{
  "n_experts": 16,
  "router_score": "sigmoid",
  "norm": "rmsnorm",
  "positions": "rope",
  "init": "normal",
  "lr": 0.000672,
  "beta1": 0.9,
  "lr_head": 0.00658,
  "final_lr_fraction": 0.0,
  "batch_tokens": [65536, 131072, 196608],
  "seq_len": 1024
}
Below are experts of layer 3 (counted from 0) of a mixture-of-experts language model. Rows are named router (the router's row for the expert) and show model dimensions 256-319. Each number is 128 + 32 x the weight over its row's rms, rounded and kept within 0 to 255. Numbers have three digits each.
Before each expert's rows: a language model's description of what the expert responds to; "comes before" lists some tokens at least twice as common just after its tokens as in all text. This comes from a sample of Wikipedia text that the model never trained on. Tokens count by the router's weight.

# expert 13
What it handles: Decimal digit groups in latitude/longitude coordinates and letters inside dotted abbreviations or initials, e.g. 44.166, U.S., i.e., W.H.
comes before: ". ", "% ", "°", "., ", "%; ", "."
router:126145133097135138099180157149085120105108158078124128109117149103115081177148140152138148106140096098129142094068153093154149058182144206107156115165095161165151090087084127129138151164142146

# expert 10
What it handles: Nouns and quantity words right after a or an, often followed by of, such as number, period, few, single, range, style.
comes before: "of ", "to ", "in ", "for ", "role ", "with "
router:107154093107086142092175172177159135168137199164101129129161173096085150183131133139131165066149096064111179148083120075112148093167123195120118093148083119188113148080165123115120123154158102

# expert 11
What it handles: Whole nouns, often abstract or institutional, that head a phrase before of/and/for, e.g. interpretation, generation, services, Committee.
comes before: "of ", "and ", "in ", "for ", "(", "to "
router:108085216136173148126206153134092156111144179102164202123103141062096101085097146132151099117139097108108182146090168059183132083172132167126155113150094146153163138097104145151150179109131145

# expert 0
What it handles: Tokens in an article's title line and first sentence, such as election before =, was after birth dates, and It, He, Binomial.
comes before: "=", "\n\n", "is ", "a ", "born ", "was "
router:100120184099162153126171121155134100136145172104101104089148171035160119136122192127103146158154082100094099160000081066141125094203154053073141108148125109180113168083116160121127199158108177

# expert 3
What it handles: Second parts of hyphenated or slashed compounds and score tallies, e.g. All-Defense, surface-to-air, top-selling, 14–16–5, and cells in win–loss tables.
comes before: "| ", "(", "|", "6", "as ", "All"
router:136170141137094136076206135121100120149111175120121148113106140067147188144119118110140181159128081079139133136090107112147147104131096150061175113149125143219155099065131162120147144119135139

# expert 1
What it handles: Short cells in sports or statistics tables (digits, positions like MF) and "surface"/"date" after "by" or "to", e.g. Finals by surface.
comes before: "| ", "|", "0 ", "201", "200", "/ "
router:084142160114146146108218132149145123167151209114142125139105126005133143123133139163099137134150087073105119126080147035160181122162124160137107097152132138195162118102149142129133158134109159

# expert 12
What it handles: Cells, pipes and name pieces in medal and results tables, such as | separators, 1st, kg, W | L, athletes' name endings.
comes before: "| ", "|", "place", "0 ", "1 ", " "
router:084147141154148156100178156143171126144138167137111128107127129038088133115134177114091165106115108116097122127059164080136147094161151156116147099136117114201112129096070117132148156130108164

# expert 2
What it handles: Words right after == or === in section headings and the line break after them, such as History, Career, Early life, See also.
comes before: "==", "===", "The ", "In ", "- ", "On "
router:165131113088154122117190121141128099188101160142133102086176131053165166193147080126118115092148086078072113155026089129127120116156129119174131074080119127189157149084158160074132134161110117

# expert 5
What it handles: Markdown table divider rows, closing brackets, line breaks and punctuation, plus words after "as", e.g. as long as, as many.
comes before: "\n", "- ", "as ", "of ", "= ", "\n\n"
router:103126141077184095089222081171127114142147170103130189110050062094088187109122146172075103092144049116121187153096104090150144072195148082127122106152079149188130121096099122117109140082147168

# expert 7
What it handles: Final pieces of nouns and place names before a comma, period or line break, e.g. -ation, -ance, Germany, York, California.
comes before: ", ", ". ", ".", "\n", "'", ": "
router:088141164148177132127190129114097136100168177125168193088129162072108133122153124174137106146078064129122122145107172071164147091142126148090164104164067102189206149050137172153157159104105135

# expert 6
What it handles: Nouns after the, in or on in phrases like on the way, in the period, the river, plus subordinators like because, where, when.
comes before: "of ", "he ", "time", "time ", "side ", "century"
router:100118107180115104116192186143147126122146185091094172119083112099126116161145120180090171116182110051125142153097096096150156090164163136096110107104114116246182134127125115085109105137151194

# expert 9
What it handles: Final pieces of foreign personal and place names in lists and tables, e.g. Ver-oli, Kar-ava, Per-kins, Hajdu-k, Der-ry.
comes before: "| ", "(", "and ", "was ", "de ", "|"
router:088104168113145167089196122107144146132124190118165137147128150094132124121148119164107173124137079101104135132099163056125151076121116157122145087178105162184161115100106147157141169147164145